Weights of a small mixture-of-experts language model, trained from scratch on English Wikipedia.
Size: 9 layers, 38.7M parameters.
Experts: 32 experts in each of 9 layers, 96 squared ReLU neurons an expert, 4 picks a token, a softmax router.
Training: a variant of Muon for the experts, 5217 steps.
Below are experts of layer 6 (counted from 0) of a mixture-of-experts language model. Rows are named router (the router's row for the expert), up (a neuron's input weights, with its number), down (a neuron's output weights, with its number) and show model dimensions 0-55. Each number is 128 + 32 x the weight over its row's rms, rounded and kept within 0 to 255. Numbers have three digits each.
After each expert's rows: "comes before" lists some tokens at least twice as common just after its tokens as in all text. This comes from a sample of Wikipedia text that the model never trained on. Tokens count by the router's weight.

# expert 28
router:106072103158097137126143164144164081099072134159103146197095149156098153159108079103153092147156141104076123108160160096135155129148121142124104135109114054102148191163
up0:121157099132125142143117117098089078155102153105113125104056114148145123124139105073107131120093147140167156064124145072182141099126134190144120137125104073173094134145
down0:120138130092162135099162130113117138136136155093087091141066100201180168137143122107128053072075151147161164100140106178058131144148153131061091129139119142081067164115
up1:120097074068083160164167132122108134207075175052062128175115120119158143191112115161118149147121081160132118149123131135098142114079113164148090144067163137096157163184
down1:120133106105063122118099118147103090101145088121110198158152125071164126069154158093107157138081113112083198155160117094115075060127156154091123170086154148133147156085
up2:134141102120166103107139127127118114169166106100141132135089164147090095213128096142151141096154123090197112145125151112137108138120161152114102168128066140124139139182
down2:117149111107120099202148167113177121119130089058104137126104087161055127024162149166139116218122123098137096123124138116136136198143179135133098094126217091093135075175
up3:138119135102151160209129102134091119170161141123110128132112096139132118100119111128127168099174138110115150172139115126140158124134088115178202068094157161119089152122
down3:140185108098099096113140153060131110122121168151163126124162090107118159128142137100073123102151172142153070135162179107137141161120098075130110137159097126147105102146
comes before: " ", " |", "–", " Labour", " —", " Republican"

# expert 8
router:138099067144132178111139170103211120124122103099130142129102187126140195121159126140110063103136150117046124173142131081136139143165117113137120148133121109151165138190
up0:140138112143139155141103156132083132127106088138123148140134131131067175125132138149134115151140124113126150157145111098149066099124129117130142145038149104153114153130
down0:172156112030106076161139129087167101143175094083097142120173121148101148201103147076154128110101129155130090121148139163146127132133149040104120108154116079107131135159
up1:115072136126132145120149122148151152120152152108161134046099129082084119140128141166088081116163151137125152107111138125106091171132140080184174142114065116125123151127
down1:095151107155138104189146138114120127129150133150139113180118139109087144111127145200124116117150148156124121120083095160117153162147101082146124125156153144147105160052
up2:105128114140121168094140149118114123115101105119113134157072197076124105151134142183147154143128138098077182149088150159064123136095172148148101096132095158137142160110
down2:112101136188112162152091124136127134082127097162171115151094190121125117144168131138150129082168052135106121192125116117141130132140199099140133145091135092089109106153
up3:098114147155121122152127120164126133161152115146120127107117114104147136074120140142125100127110106138066114145152146117173102155190192118120215193097081121118073187100
down3:158127116099195137110134155129153198124154155098150135132139151113127142124093128177129144139127117212125132162096128165128118102150135158115182122143105136163140148185
comes before: "-", ":", "\n", "=", "1", "2"

# expert 19
router:114156144177109152136167112137169123106141143144149181142135135095105126115169188162105114163074123060140166158108069051085090125130173124130119144163109076090158163092
up0:088132198120140150124105085090143145183145091147138126084086114176073123122103078102134138167144129129082118169146123189130117148115105110089132123169192155125134094052
down0:139139149119094154078133124140139090092098105158084172120096144145121122155152163108134140102138189159135215140140116152158168122098111143086143140134141128094165095176
up1:128132147139137171116156100194171152139115117137119129104161083106204185110143183183150104133138142207130077141124234141143124092149128102094160119136127105142151079159
down1:134140084168126116125162103069161135094112143110119183122086106096022156138211157149129122200127164137108148138079151092132119143125140098118079200128179116052115165140
up2:189098086169127131130101158166123135168171114138126147115074086119118122127138113184159080114099124096112141141118250090090105171118180169096103146146107125111067137107
down2:099074157141121164119143144135094148116062131115160120110152138100130175118162146132157138100082119124161156117125085124126022132144161141113120137044125096173099172065
up3:156137131138119154097150096151195141149094168111116119175118110147132129141145134120122133173083111123098193150085128094129108132103112151105138155141134131087152146167
down3:107203068100058171140194172102195100118107109123140155161099144101125143128068121131172121151160109098190127109106075162100136108131072140115192161153134099115137194112
comes before: " ", "0", "201", "1", "200", "202"

# expert 17
router:153097122118095162168094144102160146170061174116072177128084119129074197162132129147160137125094120198167153166117113172177116113109144128120135131092130104137052071179
up0:124175126131144168122142116113149145110113118102110125136137149188130100109138059068135136045115052091150165111145126134120106134159111138049185149166062167120136151130
down0:134145128120077159107129160077090154124158126118076142096154107113097127103095111119116186107172130158164152090123150145120085086131075076140133069144128113108145090152
up1:092114111149111162122089079124134119123071040100082140099115108136086051132115088066170168141162114083142125088097152212138209128120114104151183189149160148137129096110
down1:100107123176110135098168124102183115115040067136163101120147137169120120105166196132101131126140123133182145100168104114106212115167118128127151118141195072058169142121
up2:147121134075116116161158143130133165220087152138111107084083155185091128133135162085101111096106136142116135089169163134142162138125117153137101102177096171135149159171
down2:159093114129107083121113135135140145135116058139132066112133145155152132128106171133105120184123098093180144096101138100158110157142116123152128063094085084102146148154
up3:096136150131135150143182154126154098106119086197100107148119113115122097079104116210128117155127116167137127192073190110131126139145094175157135102121177112194141118139
down3:151219134081153123121084146172099091140137105111101191121135122153067136092094148088137196221131116090125110124064142109170133162120093095143103125140131150064143113141
comes before: " to", " a", " by", " the", " be", " in"

# expert 4
router:174145129072063130096094187119076151083067105095169123146124196139114095097126130103140159157134141123148170103099157156132184130149136087137097097063082168146135157136
up0:136130075082084151135091108140082128141105090143185079167137093170078126147161149126124154084103127109100066079138116119113120138082138111180138099174116204108115140152
down0:096133162151121140103188158116172121178138107123110045162047166132057078137133170138128090116122149139121106164152052135187116089113087124127126146126077105175085100117
up1:083117097120085145145127201156100114170191097123124138139121126188139103175139156126177141146181098170103151180090112140101169132141058068097128189152129081082070136063
down1:137143136154174099106107135116089118093130089135122165187104117154088072156093044099142097084107115166076071192164160148125112185090108105077110112119148107138178109104
up2:114151085129130124140066138147131154091108081147164114136109121129094120093127123150125098124118149163107129073165169128124131072122133141100131167124066104136199114130
down2:137101134111126119107111101148139127119143101111100164173162104142127115114145129130138149112138126064113141119142132180152157124116170182101162140156137137148146165120
up3:088181174115147087109094149169108190111156169147059129099117081126104074119138199122102122158149096112125099135083091156137106119125093111125135082152134148112122109110
down3:148153084138131070176133120129106114156102142165101151224146147113140148103034149095088093071133162102145170162156187129164149091132105106116102148157066091131142183108
comes before: "-", "==", "|", "The", "===", "In"

# expert 31
router:081186120102130135162125072159136171196117206089158119153182088094112112118128096190094137071126148154134172086089182099119212094136172095128165132088100147159076099157
up0:090088126138130125136042157129146168102141104166117165152108126120117127144138092141133136147136148110101118127163139123118126128140161092145145052128189109098093118096
down0:086144139121126128157140166121121086169124168087178129201134155133159192129114131119046075106112000078104087127106110130098083152165126123139103126164141124098129145081
up1:133152122140099113120138143149103141118111082114164062118125106116067163173114202074077115076088140087100091138176168120164094097088139142128124089127124134094127135144
down1:113122162121128133104141132138132139126114116147128104102160135183134081133133109174066131103115137137153160097132105146076104135109137124099117130114202117141093175109
up2:103097094131113170141102117139111187096132137082174082172096119121091116168143132138114121114083158101122125119131094101124145166150086125117164151144106232118099103142
down2:141149137105152129189097139193169094104097128193115174129117122136110143114083138057122139169158068128192114099130110121144122128113116124112182106124146141192119163139
up3:181127144171124102117118122148115092151140124151195137150098099154153167122134075139210131173145114127119164129127096141164106128130101096169130137129132124187098080094
down3:111125155137108124107086103156097130090145130110115064132098104149117166052110062120138144143111110120104141146132076136080117150178094153136089108138216111167136113135
comes before: " the", " a", " as", " to", " his", " an"

# expert 27
router:095171149106170071098106117136139193138072063139103145060157083179124095098109159167125068088126177107181046102132142133087174102092119119154179130199143133114122087161
up0:110148143103146110081169114148167143166141117094155132131127172102170093068142102117187124122090115144160154094177135130173118115120095131144156126110201137141117128139
down0:149118143078152142097110103108115116110141151137163080113151149150131146125105114132192103127095166158163185134104109105139115094135106121197105151144107167197094119068
up1:107116154144143086141149179143104097082132143065176137115075091132096137111106107141120107102135109106197119145144113142137107096149105136121123165152209070111164128125
down1:103140132157164135159112131140091142176108143060051114102130140098081133131090145130094124129180094107090077128080128124121124122071154071160140168098110107136143170095
up2:133141194073126157089102081144092187136123187121236139128150111131135091117115118078166122113120162144142070061119138111160136155140090113114146113135173123107115122123
down2:134160105123193181061144154108115155119129114167160145125128158088084141110092108094130163128134162139173140142133154107110163193105081150231194151106124146111129095170
up3:104141103179147126088185075163082180112123146096093157174155114155130158138109161183138154055169149143130071129123137099086127092094166052152173080160095125148194150125
down3:129121110154121138154114158093100139134085094105116136152153128109105091137087141123097123157126163106091088119138098165124100164063125069105156104110089077137060137059
comes before: " the", " ", " and", " a", " which", " but"

# expert 22
router:138134103173138145151151208091128096141120145136098148196145121101092185184132149093154131094144148153105172109131120070113139108075131147110089066119172147107139102060
up0:130118125131106112119123163132166149162100111130112086150123138118114164185158117116124128043134129126145137110124189166142124119085091106087130127094168125125126169114
down0:153148086054058228122122086095187174139124089120083158085071103112128123132102125104166106134131129163126099128135143132153161090159156121143112156055087128145101111112
up1:130146097178142160114103057167160144171134091147079124115124141126115094182154114115099036127061078116114138146120107102110131151089137091148114070107184086096111069205
down1:111139104121095143157150128109188139143060090141137115148114129096102168132079114101142140105115144108117141125135143130099088181166092100144144131122112129118171093160
up2:113135152129178107074208130116118134160111091117163025114096122128090106099114164154147144159091059143131168150115139135126116067122140117132187090143115128145109102118
down2:103089143118092100078148109121130137092153132147125137133147178140156105128116141136135152101109118148134089165152108139154107139156149123179184091055092196062148075095
up3:138169112077126103139110104185125119171146159162121088135105144139144133130145197104138126134122053095111157092100105146146128082129144143147220124121151153104121163212
down3:148088118087139088051149133130098135175111130074101091157138150115119121149117108158071111106126097118093171149145142114131046113120086200092147157099140142112104115099
comes before: "201", "200", "1", "202", "199", "0"

# expert 13
router:111116087157081132151186147152109100103137064097159101072113145130131133147110161170158152117128119133086164198108128125110125158120221137168099125143113143134147148118
up0:108143110125136139129156118123158127091140094129175082109103140121119141141120112099107149074158127112109099097102136122139111164146137073142157114099132191156094100089
down0:145134099081145139129142133147127118144111099163224129111104116132159110141145106099119171119119171161134197185091109084207136087155108064153127144063134169156126165112
up1:100145146111129131078145128139058114043131088110097138140135118116139129147124125132120131124160098172091137143112140144195099066116137125092114170152095105137123101112
down1:134083137151107101095129141117128091119144174078123144067093148157141110121121174127181077094087144126119127209156175104057076154166132134115127141162142135071160191111
up2:111141160155120094130102149145140124000111150155081091105139131120153123141142146144189067088155144167060130126087145142143168104113158132137124106108180106112101142124
down2:098133154173132097129110130139121105097180135189093152073109128100118124101105127096135169136153120105079097133071083093125048128108147130112166124131117179142127106154
up3:139140137138136135107102142173121116168086087143173093166125163118061101148130130140167153164098094147135129144053147087130134158102189149228111143141108128116105141175
down3:135142139163124175137131129160094130121131113092156084083083155146085124109076136108162101141103119175092121120135129124116017098069120092083137157101152185130115176159
comes before: " |", "|", " |\n", "%", ")", ";"

# expert 25
router:041174177083071104127115146103134167142130139085109121092147170131144080120173122160144201119095104098145125140098141132156185130171144118128127133087118137160145153096
up0:070119121167099140168108119154121113099103125093085127165156165139097137169128134091111159072076117060046133087094083115086177114149113136121105146141159116186083195129
down0:131151126106105145108140105152080142105126173135160118115089144111132136148123080129130043102043171096144163160132183139094146157161092123155142134124134100113136175147
up1:101100114141157109117133140216102151129160093106096113096184093176116052129111086091184090102100116084130131172108172131127154123165138160154116140139051155146103124199
down1:118141164128144102149129112143155137168094159145138108136118131113107101136109132130141121145133126102138132202142122112142120083153132140043123096156092243127092099163
up2:130100093183171128141093115170116155127145098133116151172142120122179081176109165156083130131138146132172089164145133123091152089103127164185155142120125168118147136130
down2:095136123098122104201119125120130122117149089159106131145139121093164150120128161176176131163122248055120111125156156132134143119137123192117082173106080123159160120081
up3:136107100179115144132122092178089126104195170078110173138129174107105152107129127166120163158137116183115157108137217146124157126133119145048089083111112070139097092114
down3:139139138126160100132102127134128136121127131098178128174158095123100111130118131125134093154111150075123113163115080125170187130144095157170151142108116125199137089141
comes before: " the", " a", " his", " to", " their", " an"

# expert 14
router:146163116078100153075129133133098133099190158194133118130115179134115116114157068114154088095143111103158133093154152159146128164132127110115094081153141141172127097160
up0:121108104141136116051103137162127114133126113114120107126109138097147138144136128087051044171085110123182156150084113132101116132173149124129143151163123049115097127111
down0:077149135161121122111148160130134094129117103122102128153133077131143168111121181095133137080135131108128152095138098097113114147136129134185131134169208054062175087144
up1:122106128148155159159140119181110148218125118115137101187146112135196182123143136183149075085177104089095162165148072102112164100153122150155127094102171086184130145211
down1:138171121105154142148120082149101134119206130120178094149126147152133186071112113104102110127124082088111138055145162155104178064198145163157080085162183143148111172150
up2:142137121130167111170136112125115111110148108120147052095144107134169200112142101123122096104090064153125131071059103132133083152074100098083106147147176132127123132138
down2:097162111117125080143125150084107099128091073183128108100132096214171118052126156137129115139069097158097135182165120098172155181107151110129099163139146186157101072156
up3:079208131139126139134126117182171097069161155159129150060140109113120178148145073141072143101139113107138139053153153131103103173153139149170129092122151123209075133125
down3:140095142119077149135054094170149108100128146123095161055111117119165077153080106158045168102131125149159123166146073099115099131093166098141128110111128134140148128180
comes before: " |", "–", ",", ")\n", ")", "),"